{"n_experts": 12, "d_expert": 144, "moe_layers": [0, 1, 2, 3, 4, 5, 6, 7, 8], "lr_router": 0.00137, "vocab_size": 8192, "norm": "layernorm", "grad_clip": 2.0, "steps": 5835, "dataset": "wikipedia_en"}
Below are experts of layer 2 (counted from 0) of a mixture-of-experts language model. Rows are named router (the router's row for the expert), gate (a neuron's input weights, with its number), up (a neuron's input weights, with its number) and show model dimensions 0-159. Each number is 500 + 25 x the weight over its row's rms, rounded and kept within 0 to 999. Numbers have three digits each.
Before each expert's rows: "comes after" lists some tokens at least twice as common just before its tokens as in all text. This comes from a sample of Wikipedia text that the model never trained on. Tokens count by the router's weight.

# expert 3
comes after: "=", "\n\n", ".", " =", ")", "\""
router:516509503505544487467531474483473536420465509481491496531478458500483480487482495523514461485503491512514484506480489466490488512525506495531483503485504477545494538500445509540488494508482509556523481487487538485512502501520482539486462483545468513463523508497515482505499478500540544525464556513534468466490522523513522529473476489525557464466487500515507526471473522516529496470559516502538491469499484499495481522494502520513477516526493496497504547468452528494527515500534524
gate3:484499529469519478502503501472483505515551543548476475487464506510511513454464486539523500456531473506462485455495501511513496482513499524476479480501511510505497473540487491485472534502539483509511471445504481510492505516501493515485501479501518488564535510523485499493444467540489525545479530482530510514506517487514465460496499530491518517514492468499488517445518536568495516539517493485503551508505488480478463529452535491532497492459530509476478492533461474464522485528497514
up3:504465494467490497503529537489468509514560468524483486529508483513488500475526468460523531519512484503524506463463477520546517470494477505512508496521515472527516546504526474537517546491491477470515488492512482473488482436455489480538512536575533492531474525539482531494492463466522525489550509487493533448487493479486492526516507518493449530507516499506488440501502505473530499528487498509501480503510492485507488517437508509500498456487521508442541492488506501498522482495509486
gate4:486539492517497451509525506465481494515585461526523482490470498458463486493468472498503460456495531499492464482505507495506495498494546522457446508527506478468485512490493557489501458507445501532507482443482503476474488518482541485528486480495500479512551505500514515488491472510512509515551494504503512532493466525506491526501523528500507520491477566519494545480477508489538483500507549487523481537505487482502480492502484562524505482481502486522483529510525468490531530523507477
up4:501508526515519509498507469435486463492511497477456500486534541474482493539488528482485510517482538465506504510462515466525532490513470462483498495503516484491538499517536505481523496516457528465484495462492467478457464482473540463492505482518484455509542492513493539494538517500495550524556552489537500509515487533482490503501487475494553486526507486537476482454478513487506482450536500488533501454534532511487488542512481517511479480512509511550523502484528521504489459492521484
gate5:498492464486534520451492482507496510537513540501493472478545520538534469483470529492524494474519499503506495498500499470511469465533533491485510493473474496483504471514488511509513527460508482480480512491542479525541507499508491522522535486494507477508472530491495470487495515519532476525512459518504501464494523468500503495505496545500495444412524478506499509503488521460506516481497519499545500514470526506487519534535485485518501490543569500542419525480505514453474515461480544
up5:467505503508487481490498508484518516430506477475526461506479464474500505483543473506504497504489487524491498470458496582525531514499489505501469506539520498481510500481485484476519453547531544474510496502483510486463503519486560501460458502511518487512530489452502525535463496469475505502533524495459527525535521524503486505501519463511516522589497501499513476518495459518510463522504503518487459481522506507504494488482480514517491542499453471516559483507495514519498462526491480
gate6:522532494541534510490485486479511526469507478467509493506491536449477522484513495479488526484481470508528453487506499473508483484508537512487569531501523458520491505460492511506488501445495497478491538480574479524474539491505495504528542536482485459499546529515451502513487520498475507502456484503552526516494472477494524524555530517476487509501496513467492498465515472517511484502524507447492478478493534534531479512480469538524463496493521522514469500526521491498523513460464527
up6:505516509481474501502522531481516456563491478525461515523503492488507468452456535489483534504488541472495515512519476509474498472494531504498486460518481521444543493502515512500521535497496527510492486493503492492505463524463498521496467485517504541524505488453476502510491477553505525531519531531478515460497455510517480511484538492486522520528460482460506525457504564446505507465481489567518485558561485461474528491514517495495510513493483498493494513496501494476501480467513517
gate7:508482535563527496533522520500502505472538467488534498522515498504488485530520481504475535457503505488464462508507513526518509483517512457460490471478492465494517538521499497503438517486479463512533477514533506471473550533467526483518512496470510491538520480543483466487458486465502456524506498492522502473530492505495548488493525480503523528542522507466478504458488506499508499500470524464487528527518531533514470488458527512518511504512448559478446512512485461522520490517519482
up7:517497506549514484521533511535492496465507479444510503511470533461508516496496464543500537491492491479479477513498485512533498472532454484487486475476512438475517536479502515525470549508506494527542472515510528449489512514513520509517478483471501490530503501550508512502470464511540476560493485471505518501473486544512547491483519477460474479539482517474457517480525504485498487505487501468493524504481553553513481493454500513485465513486492556491455520530479512520486512491475519
gate8:491500518535543490510451522500521492511491518486478500499477521483469454512495462511495474489488513526533460520526485494509524456506452534480497511483525503524465496510517506477544498501481503493473501517451494485499486493552554497450509495484534530514481530514497500503508460513506495512498553517493505521542452487508490489528547500513526471477566489498474501528479461487467510538481493462505482458501458546489476529511460516512539546499491483534475496492461520526438519499488531
up8:497512526472468527495550474516500491488501492513516477471484497514556520468510518473521491510496457499493520483448484547482472510530469450497501461474483475464555526455492508541511534502497541486522505483545534517515533497481487494539510513538500489509512502494494473526463542491499482508535455492494488495472491488446507480466483466533484523515499505531509488506487502521505481496528484549501524503475524494502510495486554476470477464491529568498455492505514489444533517535522510
gate9:482488509526482486477510514511526492450514481526516549489480537518473482496476484504524512490496498476510495521493517484507490529502484504531531429516521517529528481520499541539471489491466516544498480490530477508492477471569504478545462464489495469479490491543521543471468543507452516493497476509550499495510497543524480514477515485497489482538466510491544501475500529478482495511518530481457478473517514514524526515448468529479517531479460499520465493515453477475486488506551478
up9:525492519542508502512531549481463497470511504463492480492524541495521459462536490492456493551495498516496492540527510448502508479524472490500490504499448534499488551481540493493519507492477451519490489517515529482503513519457476475468536475498532452470469533488522512558505491475515541495521525484444472516503553500500515462513494564470481488498512519508511491509499498487533504483475490508505495467420498459493497510508509473476472521510514502522468527489505524500517499518496524
gate10:503563509493497489532540494497532484485511487452490509546493531497448490490510459457519556521473510498505502480549546514490457528502487506485485498490549488535489501513498487484499504504468530485481515510477487474532517509481493519504521505532502467486505495474462467481476490503484511491494547461536517476463492498482531501516495480496495452456474525538554540454494464528453540499547475488508532531492500502492499548493525472546511493548520505501522515482491477496481492494453482
up10:557521508507482475534550501519499503515490504493505483520489524490462454475514441478529544492464535493472501506543508509514471499490526500503527482497503482505486482499484480493538452561495521450488524464464509487475509516498519540491492535503483515499524455503500492517520483514505500484525517525532531474515520505483533499473468499483475482509504531533538549409554498504458492465502482518519511479478490483464494502533483494543533505495483458519521487475520498502487451475479513
gate11:506535532498451444502472525503508488524491475499535510505495474519476474471538511492470522530498551517498524506504500483495505497508451545533492480547517487495503543533475463473457441523491477487506517484499535517507492514518508489514545469483486523485480504488498485473514499513490491491574515502447500507507495523420514515511507533520522485509492511525452479514515528472487479465501472533498494495497497524519491446545508502526513478486487469536463543516524477523511474488497452
up11:500466469472469545472507493514496478536469496523501471492474514534493519483517477491504463500550498478520511495516535497475501492498484482470507494504520486520507516476486497504526461524495516502457489524515525500507503446516486469458487488463511458527502477509518510485535486480470480546461512515498486554544502464439528521475558504458533472503518449520482516470492427495488464523547521519496513499506475463472504535509475498480541518514513512514507536502490528531536504536511519
gate12:470528497446513462487509496496502554476514529487468510478523458437495512515498511528518502505485524509511490495503496526532494513474501510485533520524489507530515536475477484472462456521488494477534499505472519502513500520493466519523499499515497440517497523525498499561547484487518526522444527506521508509460432485517478485532510500457482511516511537491472528520508524441476471516531452517517548527477514520514445508489503506494511524463492503522493463502498523464461522475514469
up12:475530488460495491543473516490487472500514534509520493522469508576509482504485475497482539466442504477508462501493446474483522525478488490474523494532522503475496517493509485516456449481482502490520487483538478533540497527483533531506539500482542473513505515498523494535528519508502501509521479522473475526503524482471512476457496503493483505516511510464497524485486530455565482504479509510482518535533480485518445484504495476491498525511475485462508522518460494560518496474566533

# expert 5
comes after: "\n", "  ", ")", "-", " 0", "%"
router:490520486482550426457476499511516520509508495453487553522459474489503517464511514506473496522485530507509487499498473484496488500525464528496460499522514490487539525512463558482483545474470573460532542507477504482509542500506504464496505501455491497507521514474485526510518509537503525531465494526500517477544465493481500491495511507486519482538484502533534467497510473480515479479558513525500519492486508502502507496499504475475491505481524472447490535523515533469508549459513466
gate3:520534525518547518520474491511508451519473512497506500503522511519488476509505480476501512499471487503513502503480489478493516457509491482490486509485477504493477509501469513486495555518473466497545497494497501523516539493504420534477473558477514542465519522529478461505535495516458505509511483501476514509446507518466482553464457489488528529473541554521471520479489448512554550472466528494471494522545514486488461510517485471516520492547507476513511525512512504494474510489474521
up3:517501502502504464537499490476486521483484527529569527517499539497511507536505537493502508489468467452521552516485506453494487508520483519524565525481512468502499512504533488476492484503471511494513508478470479537483518500477460525483467532487451521478529513481487480459496501488500461488520524531462520509509520504504485499511479460467526520510500500492472485480473475507492503475479533542452514501472500490501477482510499436497554506575520556469543505512497486538508524508470476
gate4:558495447542533523505524492496514481507509509481503538513555476489499460476491457503479498511494500541463492514532534487501500461494529484536508519454487498514509523504497511456529468494523476524492481496493499517463516515471505511518506512491473489499468550471526473471540473526493462498479479485483503512514506544483496479511511507477505503472525525442486502494426575516516514488490481476545541532480473476498528503512505498531458489520466521519492517499487498467475480465540540
up4:530489456513497495472518512561506532505560527466517511496529434503471473470470513511503484501492483518473502512499513534516481478459503455519507489451511514510479510486484519476519494494504483498488495487517472474514522521491489470507537497496486480529493507468530435481561486475502482525488486474466498504526513518491518464517553525510484486479479491429508494481470532500494503559523519498521534540496437491500545502555493514532505472484500533491500505498479508483511455464517522
gate5:458516469515515483487472499530476524475496559510531460485490472524474462518479487548501535552502478453535510489475506498492522512524496500468523480498507513499505504470506543438516501518484465485527499483525538500457514543506445493490499523487521499535504497480512493519480538457544465520489529481538483512474503501485501472484518534524466528522514427501488470535492562483482504489477499513525468522483533486519491470522502506488463489474500498491488485500495545506548492544496489
up5:487513546518496556493519464465520457505502441486498532495505494495526525512510496473492460515525507522481492557520483492533467497466508467525497539480472528484475463479525512528516485492500490508507514540466483499507483469451499530524472476506523479522499474540472516488533451525448557462522471495506502531513458484501505561470485505471539497476457527507559512467487488484520531511519492499498536502519473505468514481505493510502469497491512523521520504490522456508478515479477536
gate6:498539525538479483552512497464488553502504460515499498517511511461506519484488463492476476527501507516490524536507572479502525433508536526513507515534445506526485508465515492507524468495530543495464474517475534468519515496473481495482488480500449491467458507465505530488527446490481520486504546489477504499516482472526485496518509476509479503474500518496509482441486501509457476502507476498532502518514501536498512479537490499543518500477509482514494505543545485512488549454501461
up6:460477480461482517546519453492507493467500502483523515492493473544510554508513516524518497485479566459506472481502470504511523538517483480538517499479535451435518460546496476492493480505495555485505503486517443488524477522514516476501483502483500500520534494520517469493463496497509555469509500503494488476461501500484456539502487531531524514457481468509522533515521470485542476512495524502518467520505515503539503470527506498508497495451509523524480537481498491479512469556522494
gate7:484496504532545445538480502474499483454452491469514528455547522508532496502520495516512520404494482521559522536502520467482481503491459538501533507488475528488484461507488477510524463524489518499531515498521519477492485507474524567522541494495504501474439523511515484521501500513500481506486481477505526474527527500491512469483482510466481461515498521492502487554502528475531481511479495536491526473450483520503481481526503487461510514480547470513499495512483522511510513507489513
up7:499487491513533467516493511470492485459460496450525514451526505507506525482512511515518545430488451513522532564521530501485491522468457544531500512480495546475476462518495474513483483536490498497515542501513501476506501516471513518511521519496484487465477477548523488510507495519505499517501472460505498496526530474506530449479484513449514466543496534498511473553491535480513477506473490541482514513450489550500489484501486520471507544470484477519502491526484479511521531491523474
gate8:522500495515489531470479483476522476486508539452451525519535488501526519504519536487478469518506498485523471511454523472528498531536448499510534517512511495435507493470493514489523489540475505472475480517473481469489500491455501460475516460502538483473449494509538488533512505489474532547489484511527485504524523483535474520504476506492556499488505526493502546486498444477485492497517527499459525486479484490494528525490484554523495561499491531507544527499466466493512461513502517
up8:514474475541492530458475481501514475468513528489442517542494540515515533485504484503460451529557519492449496496492524490526514472531516526508522523499494520431497487474513517497503511513478517480492475482489485474498495517462511467483520456495476489477498475479519505513494523503466507502466481482545500526510523505517526532489501471487533490488494520506455545465501472531522508457547489507508540504449512471492531500490485521464517544528527495532559498524479483477519455526476512
gate9:505492490463473496506479510526507486522492483512453494539504492505470486480523485501512540481468495502490516487503505509505484448495481485510541468528499532498519475472552491517532524507502467512507484481500497495473500511541499506432474486509473523502504481534525489516516490493528495512485494452456510479525450486463527522522494530505455488539545512483477483543529469518521481547512462557600501496504486457516476527488486508517525498525482478521546489465493506533497522516455499
up9:497500540476493496496501485503500456483500482517524463487509492475545522506509513500552463489551547499490482541518486504506500517524517524478532494496492467455491521532465515476485477527500469518496528506467494509558524461494488488513534499500503528551485501484477499503485529506493462499457502538517459568493498493507495504451456518478543459506520494511440482497458518520537467498474512489503560462484523532500457503485513467458494477521473511499490493531495493462504514549507517
gate10:538531494494508504493509500476532497515464462465497495548473545495458508508497445485507501467510450467484491487490527485516480439498480487499514508466459524496527460508473488524490467480490497507527473518506511505491479566516505512427511515501499493514519506555500545458493491511526503498496479473482511546518520541491475458528503479493494506470483472513529520502519494577502498503486524536511488534495496462486540499499491503502519495526511458506478529471513512520520545506544450
up10:481490524482516504541517517502508483509493505498486492487538502470512523461511506493510528469504484456486523510504508494453516481484468567496532472443466480497531487512478526480491514494484529512512501530508465501429462476457527505463500509516487485523523522546503538474543547498516509488462512497488506506457465501476481509539539521515464466505507471504545496550506479494507492483557493510495509480501481522517488568515491489526434498501446510518492521485504507501520456498534506
gate11:485513485495557463499531512447483521503489454485525486537525518470471518497486481565560495482539472479517447479483528514511498483507488546513502482498492472477517486550475507477499485479511487478507549465551511465462457483471519507465531485496515509521517505489511510522495492530532518528490506515494511523457513505536451474533461457523497515535484491515523468514491477464510478518529501550503538484509485469467470463501479502517488542541493485509495504479507511517488527517477517
up11:519475463507530529476501527461487511501482493511504460513483487453492517512474496539525494483513459492526503481471540530491493501505454528560498518468499469472525516539508429448482501519467481509554552466528536487501473513531520500475526509510480482495538507501514542499525485505527487499495482481494467530433503537522504456513511468503503501491519497517523474529451467523483493492538502497498507477510476480497471490480521543496469531482507472500528517472489482497504546538478529
gate12:510496485464471486486465509526555455512525551460472474494457535526516481460544493486480496469527504488477465486523505536488508451539513500499513498510513516449509469483518494475479480487485466480481472479532507500485513479484493502488516481517524500528497498447464532524483494508495516509515539539500487501509523517474465525512574528524490424529497449505497480512472536508512525520513515494507508527517516487487515526490491499470487467514480491529540507517559515456479491510546491
up12:503495523523526470514501447451501502524476451531514518517510488505527515547504500483525442507484530524537499468501477487515497503491518497534479501501450491547543511489475508538509513499505526506531530511509464488509467479501494511490492556462487525497489512555505495461515523503470501523482493541502524472514445449510482517478451482477512586451454493516501503539498461494482516493484527484482512516465496481486496488486507489480483499509554504493505537503500491556489474489485483

# expert 10
comes after: " of", ",", "'", " in", " to", " is"
router:520441496498539474513477505496541483497530506524494501455498515485532484503512536567541475519516512502476469515531475473475513550476498517453523513458464531497466489514491527494479493513529467514456503497520487541489512469558534519542451502506497467509495501476490509452511493520496494484502512508515527486492489490495517521484562497501440495497495511431513474514476534504474481515497445493479526532513512555521495521471490506527489511518464489507484496499485526516536488536474498
gate0:534492435477521453537485521522512467515504515504454526485490433514475492508519482492515488549476509510551493497452464504506518492513493485477523515518513484485516480505494516482503541510512519507494519482479485524514533519463494487474512483545504516546462499488475487482476474489497460587480512501483435558506478505469495496519471527491507474541510493553502531501470484470473488495532495498498496474516518529496492533515537536497520504491495503509495502513490462509557530462495473
up0:479465508504496522461517455471474490508498526534501500492517524539485502506461501519446493479517517524479532466521507535496534517502519489511461471515513506508496478545485467502485482520513505536479491529515521483526515483515501515534497482469506478466498487497510539515431534479496531490532488520505517483483544525534491500515572479489508551527514474495477470443521514471494455476478510498519507489478508538493517493481486486500529470488489497464475441527504537491460462486499575
gate1:501544486514500497503524464508515526442507477519446446475449495517480490506501532470548496438485493503459493488537537496514495525512509467506489455525531509507474466512522533485519528520505496498511533512520554494484501520506512503501485558542516510481507486444531444544491516448482529513483511515511499510513471456523473506497465496505472516468520533487492482470478514484535452497516524501473514524518502521487475475546540499527514526489519480497510480493469480485506533497477527
up1:503500534503469447529502510520489497489522449501484509526492480482483522482494519476527530451488497482494491470504508478508507558517531505471476486533512546496502483479523510491497522521497489524484526525497512480507451500493527495451457494536516500491410445471448456518545502483486506537543537523511486507480476478531520489459498527482527514489489486511477482511480544477511516483530509488470515489506551498460511520522491502538509501540547489497516487495495456483548519490506473
gate2:462480494502494550464478513481492531516472464473494567514488478495519493488492453500472477509477493518509529530489495475507487522483457514480476491494523552510490456518536526466480483536463537452519545466478476492495516520505499555496491485479495510538501512500518506497496536489504545519516476513509474510515521494485529511491449491482521507531538487488537485528479486472492462482499476467555480475576516533472512484499511500494476485500545459469520519539523498515486536493475514
up2:547488506515546524497532481460502493565529480468492519530473494513517499535479507473474505490492494481514543470485525482484539510494508510501518497454514547485493473489503501519478478507490478476541482515508511496525504504508508468483493510558489503521497488563533475503517506473476562484500480468495521458464492471514475479494495523531511490482472465511496494539538500460518513495530467488493493520487499507479477488518567498514453476492525515480489437526542482483523521520485425
gate3:474508506513535496500466490525517460496484470509527492456533503528489508477523488463503548487517522523510477506504447491504517506442543470494508538498472490473503525506514489520484504508524472525509550455528504512480497500522539502505490439530469473527462530529505473456498529488541515485499467500497478506499501475486475522500539555488484489468517514480500532502523474500467527565483505527486488444519480539505496538534467476505461500511512492544451479516499482490516496492456532
up3:511504486494519536486515522509488461484495511521520453491553495499486509487512502496518482495485512495495536504457486457507548476474520522493473473488556464483505453491458450497494500487511421494497524527476498504489505509516481495473523465508444535530504492541506505469553505487499532508489448541501469473520525471487496489509465482443501525523490542503445502551517516500511519520521520553492507485534501468503543500500489537484480508496485492487467486511518480518535529487526536
gate4:476488501475511530505516507567467523465508437516494509455504519481498539465492479529474530505499469501524548497482479524495494482509529461517441496522522508486513493511481479471503460513487486486474481500525515482541478530548504485511499529525532480519458486532541508532485516527487483529485510516429471505513519493472504468508529525510526480532503526505495502522468474498572494510482491529492453472500450499505506490474506505542502497535517514460475527468473492479545500522478496
up4:505460475476505462521507470554513539538553500510504486534489502519485535512483548490529464504475487505465484495529549490534539531482520527518496502497531468525514502469503526524498521511530475504500450483514494542480475494492498493465500517482482473507526501484483483475471512477503525479493519494511506520523452493507510484536489541470472562467473511540459512491490485501448466454535509517476550476501494467504534482526488519463481514493444523502470494511521512498497518495502441
gate5:501515447497497458463505489513527509480511505514459483475455538496522493491522494464517505529459507488468538519493525505518496530489473507476474514536474505525493517493537522514551456522522552510520566533474524529497529511503533483510538534500493522506521472514500508487481524486493478536486455525485502464478510494472544539490494484491503520487490487515513535551508497510446477477445505446518464454531525480482501496535458507495481465494477485510467494496496512525455514493526491
up5:486495469512495504519503458468467503499489505467486496488477523502471549521530486477469466491488549519470504506547455505492525487473433493513525522500469510543471550520478456489499471506478539538482509475461471488518516488484488503528535506483480491443519505512476529479571501488543539501476502473450540489495528484516537451443500510509529509473463510483478517520467514494521492510522502468516508484497505501556530517499479520503495498482484517519525475494508507507528542502509479
gate6:486500466488446488477503529499463438521509479496521475484508516490473453484528482474501526499519465558512496481471505504499525540497479480531569548507523554515516483528525478500493483547535452490488481546518505505519469510519509525501501472475459507514511510499529496442519456478441511463500514483487472524500479533490494516478517502474480513465478506551496486504488510518539507528509461526492463491517530490526478503537482539503547492500469503506471496506479486501477518504501535
up6:484463478504447514495510480549491481501525489504484464483507514525523511541537492517502475502483494498556497447499480494483516515519500493524515478455480451503475522518476492491505505531517434538508496482482530524507496498535509541455489495450480487504504479506493489479479526508471503475521526473526531521461471515486498477524504500437452517484513530527530509504523528543542519514485483481464481475514537516529503546466516499489506500476501527481493466574508504495540490479545523
gate7:521497545513480500471514490487528494504502474471496474513488483514501479485473492563560500474484489488466528478531488487506492569490516514525503499526487530509499487497519529481540469502501499533465465526467493477537490495439532460487534523483527445563508506516481473483529479465465490523518504481478500489496490492519496503505476476511504536509532489490435453545484491490478478508536520492513517499501526486502493478506526552484538441519519534481491510488502509542489528505454513
up7:473469483507514511505508486544451498483499501537533538486516509519473514498507516468488477521510516508506508504462461469501489441462462537468522489451464491485504514570463526536464521492465487476539524478473548495505497489535511539468463499511535559468504529501512516504494570475509518471506512469503468515489477521482516507490539518507500510513501527487537523506527520474494544506477479505499475508525482478483523488497480490479510558453508489492488455500495500474508473537519498
gate8:497477509503498505486488514488519472490549550526495474512492486460493524503483537489550460494489514494474484435516524522466482544505487511487496459478457460512540505506538507487525503475471508506490494495475490528500493497527564492506530484489469496511510467518502542498515531481494484518514496544512523518531494533526524501508474481429521504457499527508452477549453513488531494448474510497517491538477498496506499491533474468484508493495455524488447503504500490522468559531526494
up8:510520536481501499502521521511519512485494513526459502487491462520475542504499500481513475461464515496478549472529500489521513504489502542502515481517496485519562500546525482534416541509456471499535478537475527520499494502504535483515496499509444495538534522508515476478477514466507507492540518502492534495490478518507509506454509455471520489464496479522473471498450521542532461474499499559474512501468502475516524513512506504520490508529467497497468453480512504510524491519457449
gate9:551464489522502506469472505515511500496506504519501523543517479466517540568528459527487496514513514543563450516502505463530536456482510514480504530468509503504454509528548485464517473521502463499452516549494492504529498503517517503458554512480506495546456509468522529487474468476525487484467542487497528532518492492484520509456488483507471494481511486493472499491485477472485518535503551480475514473482472487463527462500478495482515513497521482528494513493499529495499507477462491
up9:515529478499528456472485487511512525493478488517533505543506462488478476501458503552495495477487482518571489512479519478486461505498485522444508541533458505523511494495502511469569532536474466467451504522488482489482496501529528528495508495495493496491477500509487506476461519483494506511476519530528510509510464509500447534483490509488512485549482539526521502559499478500516505543570517466499483502487474494535483461500519509526505488503495464496462558510524475498502529462493503

# expert 1
comes after: " |", "|", "-", " (", ";", ":"
router:518496500512519540512484469526497494492489445491517504502535505556487496554490502482485542490454490465480475541486509507483485507529552514484508470566539498470479513492470523540530549468473492494489492513456502480482502536505456508497478475488505497524506487519460433525472495471501483502481524519502475519469503515489512491453478521503513523549498516533494526519468483478466532520528532478486528510503522478535491479557499494519507509501478508496520480518502520478469476572503471
gate3:529494517466539445466539506495507450478522466471532525493513483527486535513502462471534502472513465459469473515485491510461547522507516497496512474489489526500562461499481501507516549468515502507488477514476534471522482468480463531537527495493450537500497553537522474458487544494485476496546485502557507490501513548488490506482529485510503491541487481495503505511459502521506498483483489535465475512544484486511509503469508544510495539489471474501511511511496526503474536493488483
up3:531463501457499438490528512499505457486512491508500488520489491499494526516501471449510500507539506472445490514481457517497496537509531491510518491485498548482537488472497516547510527483529467484474492519473539509514466440473478528504533491523482541505471537531544492479497573502476460510554511520518485500487504506511508494477500490496528515524467492497504525501460507499500493464464504509477483521552485505522496494483538539511548494478470526496503463481526520497452533472511463
gate4:518531534475511513499465520517470521522506474476503496455505491489506521492464480520491555490506545512462487518517518489465472521485498485491512485508526519449460521536514505487513461525508467503443511515466513480453445532471503537516555512509520482515511505480493553508515485536484460435511515518540503554467515490485471503493504503479514492493526498475552494506529483503486494495515502481524501462510534489495503484506482506474517502469523473557468509501532538452512447520525503
up4:508511475455494571489514506514461489482513502492463476513536520498523476458482500495554528476517558499526495434471502490508490475507564475514462505512506505485508542482515524507486516523498493514519492497499513479524509495523462501543480544455481496481570518508490488519476488504523513502482453487495507455518510482494503513510475458475505538547530503485493508507450487511501432543454523486488488523523478514481520518482488482535472508480520486486504526492480510543490543509494504
gate5:520502483489555460533506451533404514506500516511500528503537466463487503475546487506472508505492482514473474493530543517497487532542464478467517484534505488496460467534542509491531497494537483491535553494511533511504499484477494507469505498496517504486495491504492473522463520518489520494475520503451500489533498472450513513454513522498525458494436478510508493518501487476512495492479513547545526479527497494524479557504507513483506485465499528498491465507503520520480495513472535
up5:488537536512470543520455539507492499500501495505517541517512537487481491513489506489498545501471466520496523463495566485535500454507481468514530498504518488491510503491506483476487484498565455434513536486552507508530467515485547519450528542500492479543464491453495489493497529527444522518506497479481496531542496533491510496476492472496517494497470492531491475498510533491526509482486463511517518486541516537512515468447507502490469477515504457488502481487504465485505495452490491
gate6:469537519519498513547499464497502533490488490493488521501478487484572447472500513511501517482440484520510499502539482481485490487485515527492471513534490497535517514464505498487511495538481489484499488481525467460527498469454510509481473483474483531524476498567505531512550484505448538498483513523535533461528502513498515533490470508483500476501469508514538466484523510470500462463505506515487519533503486530552528530505549453529467488504489503481517484510478493501452555517466496
up6:521486485511531478498509501513488487495491480510511531480521495531487493519557532503516540499508481504553491475491449528470524510503476472507521502431462495499470519523512485490506500507517493490526453513510530528486486511545489505494511460442489487496491552526509556470502464490551513510485484410439503539471502505516499501526483554537490526527496477530503483518497510521508530513499459469506453511467480538515486491480508509517511518508517495495441488483518503484487465482510489
gate7:546493514459539530514467484505520491486502494476516484489494495552490489486510539489509503437482492517479503509480484493540511508527500521496475488527493508503510474511490504484529497565471488520464470516474432537529459469466507530531494513485497533487500512505511554482501505488522475468453498486506526479488488495497463519537492503513541554490538480465490521517508445516517470528485527503496497505466523522490488466509518470513484576469482508535506462502530535474472526511471465
up7:486496480510517458498521509493553462480501559527522505535514482490460523529534543487466477486513466537508491510511503474560544524486504524527474478523500516505510504470474459500491511535467522475523468466457502527492474500509529508467481523560470510498552457490499482479509485520510490505487488469495484481453487587494495508505477472458484480485492526491488540504498455505481486514499524547490509506462504501489471510501537473492513529528469493526532486498509488530494478471482477
gate8:474535551465460492542517522477483473495471492499466486489506545511485509523494526466485492505452497552545487494479515519469477506540513535516536503502489504513502492452522493507525494536494504484488464535490504502495463549515488510484496523461491541502519489486465511536490499484489554504524454485530487492531545541492510507471447490435467536458508498517524473471477489479497511516511521512452504449485477501517512514551526498494498516509522492517532535523465491536498477508513486
up8:530472464513515515441502447506518438537494485508471539494508504515503477519467445535508502491496480460477501517474527530512553510489483473489502483440501503511532495517530488491494469473514545509507525499500501471501515503471473491479486567532480516525522496490488509478506523491489522533444519481476495466476502485539514483495518492503518482562450501486504529486495467526480476499486453465524483533479482474514552527486506508517508522485510531533496490547483506487485484520551512
gate9:499501481516484467471482482495460541519489505534499497480490494516494548484555539452495450526526505489505496495502493457462502515478481488509492532500543504519500454499551510512511511469507530464486463497488507494513502493517506515520514524456511546502470488475487491473491507474502494519522469527468479486501453487463554489495500528491540480492472522511546512504480487460507518494526516460508518498491501494491502481562481511462540458526459503526511532534535563451484511493551531
up9:478489487475519531455569511511480497458498478502479505523536508552537465480490479475499498493491479520488506497488500503533497503542475476500516477521468503478513529477467499490508521506486511528525496408553506521469511532508522456501480505488512502484512500523498543480478506508519465459477558466473494496477531546522529504498487472468483493503516517528455465476474513502488507510461520519488530491508511496543556535519483505552492541487497506520493478497499469492532459503474468
gate10:509508492471522498538477490504529483476493512506514486507514460550515441448569531547522497467508503476547457470528482531492486527492480505494484479550511522492523425487477532554510471522502490510473513505527486511524489500526513488479503513477468472485507490496457544512465517499477514490457470510509522467453536465490500480479493506493490483527505554491518572500463498503461479480528485491521481504527537494509494504501534523518498490529478475495491482503497517491516494521538516
up10:473541523511505512490526489468492466480510506492540499543496480500466473478499498475472470508526499509486459521491509503546519489472544477477497517543447525468537492514484460533505474511508460485520536492506495470495447551495516517509508494483519488521519505502479498489511481508478491526447508512544477496458496534505478502539507467462498469513497521485538503442515528540437507553522466506525483539552503537520499502499478457490514493487487527516474530546504541476489511498487507
gate11:480481465472521480469524506537560509499550510494530522487456480540490524522516510518478459465456486495548525502498513530459487520497506451530499512486471495491527502500489502515513472535490503473478495526486499442480503514515475472536524486497492508517519472489506498501542462464469518493463495476524518480554504520484462562483497471508497475507531460499503516532507463541473511531554499496549506528500498472525518490523496467480503470499527508549470483489490503479447492468503497
up11:507469511529522504473455459487460489508475487502487472517539524479486439494494510478502489536490479513456477479515509493525514479518473546491490492468504528512488496532530533477525513482483504525486513433490469519500504514494515497491510515491497487472505580536495480498465508499552517461500482526525528511475464501530529463482516484505482503476499548517538476520466515450504539506487528544492514512532506548460505513478517524488497559504476493454490521481511492474534509519462537
gate12:492487483485517528517442562537484467494506496492476484491494504466483525466493501471522502466508502557543464480478466493532485484478488547499534510503501567486572513501487536511495507439510478516488513553538484483547472471480528517531470517523512530514480479485480488510456484485519510507508493474521498507505505541487463499464493516519492532475516486501498509541496504527481527535529515460480494521504512494465512522466499517497465521498482440505507514463448518504523510490511503
up12:524503521477518541504485479530500526460507463457538501493517493523511534493494476506551500515493524488549514474468505530501520476523566482523516510518510480458529499509464541486550440535458470490469480489482457497489526498497526496525524509476486491493516534482510530452430497489526504463459493529521508487511547474445483518523494484494501514563487523508489488498510455479505499514491478524533518493486497510504547506501501511497475500461488480480503498494475522502468503559501483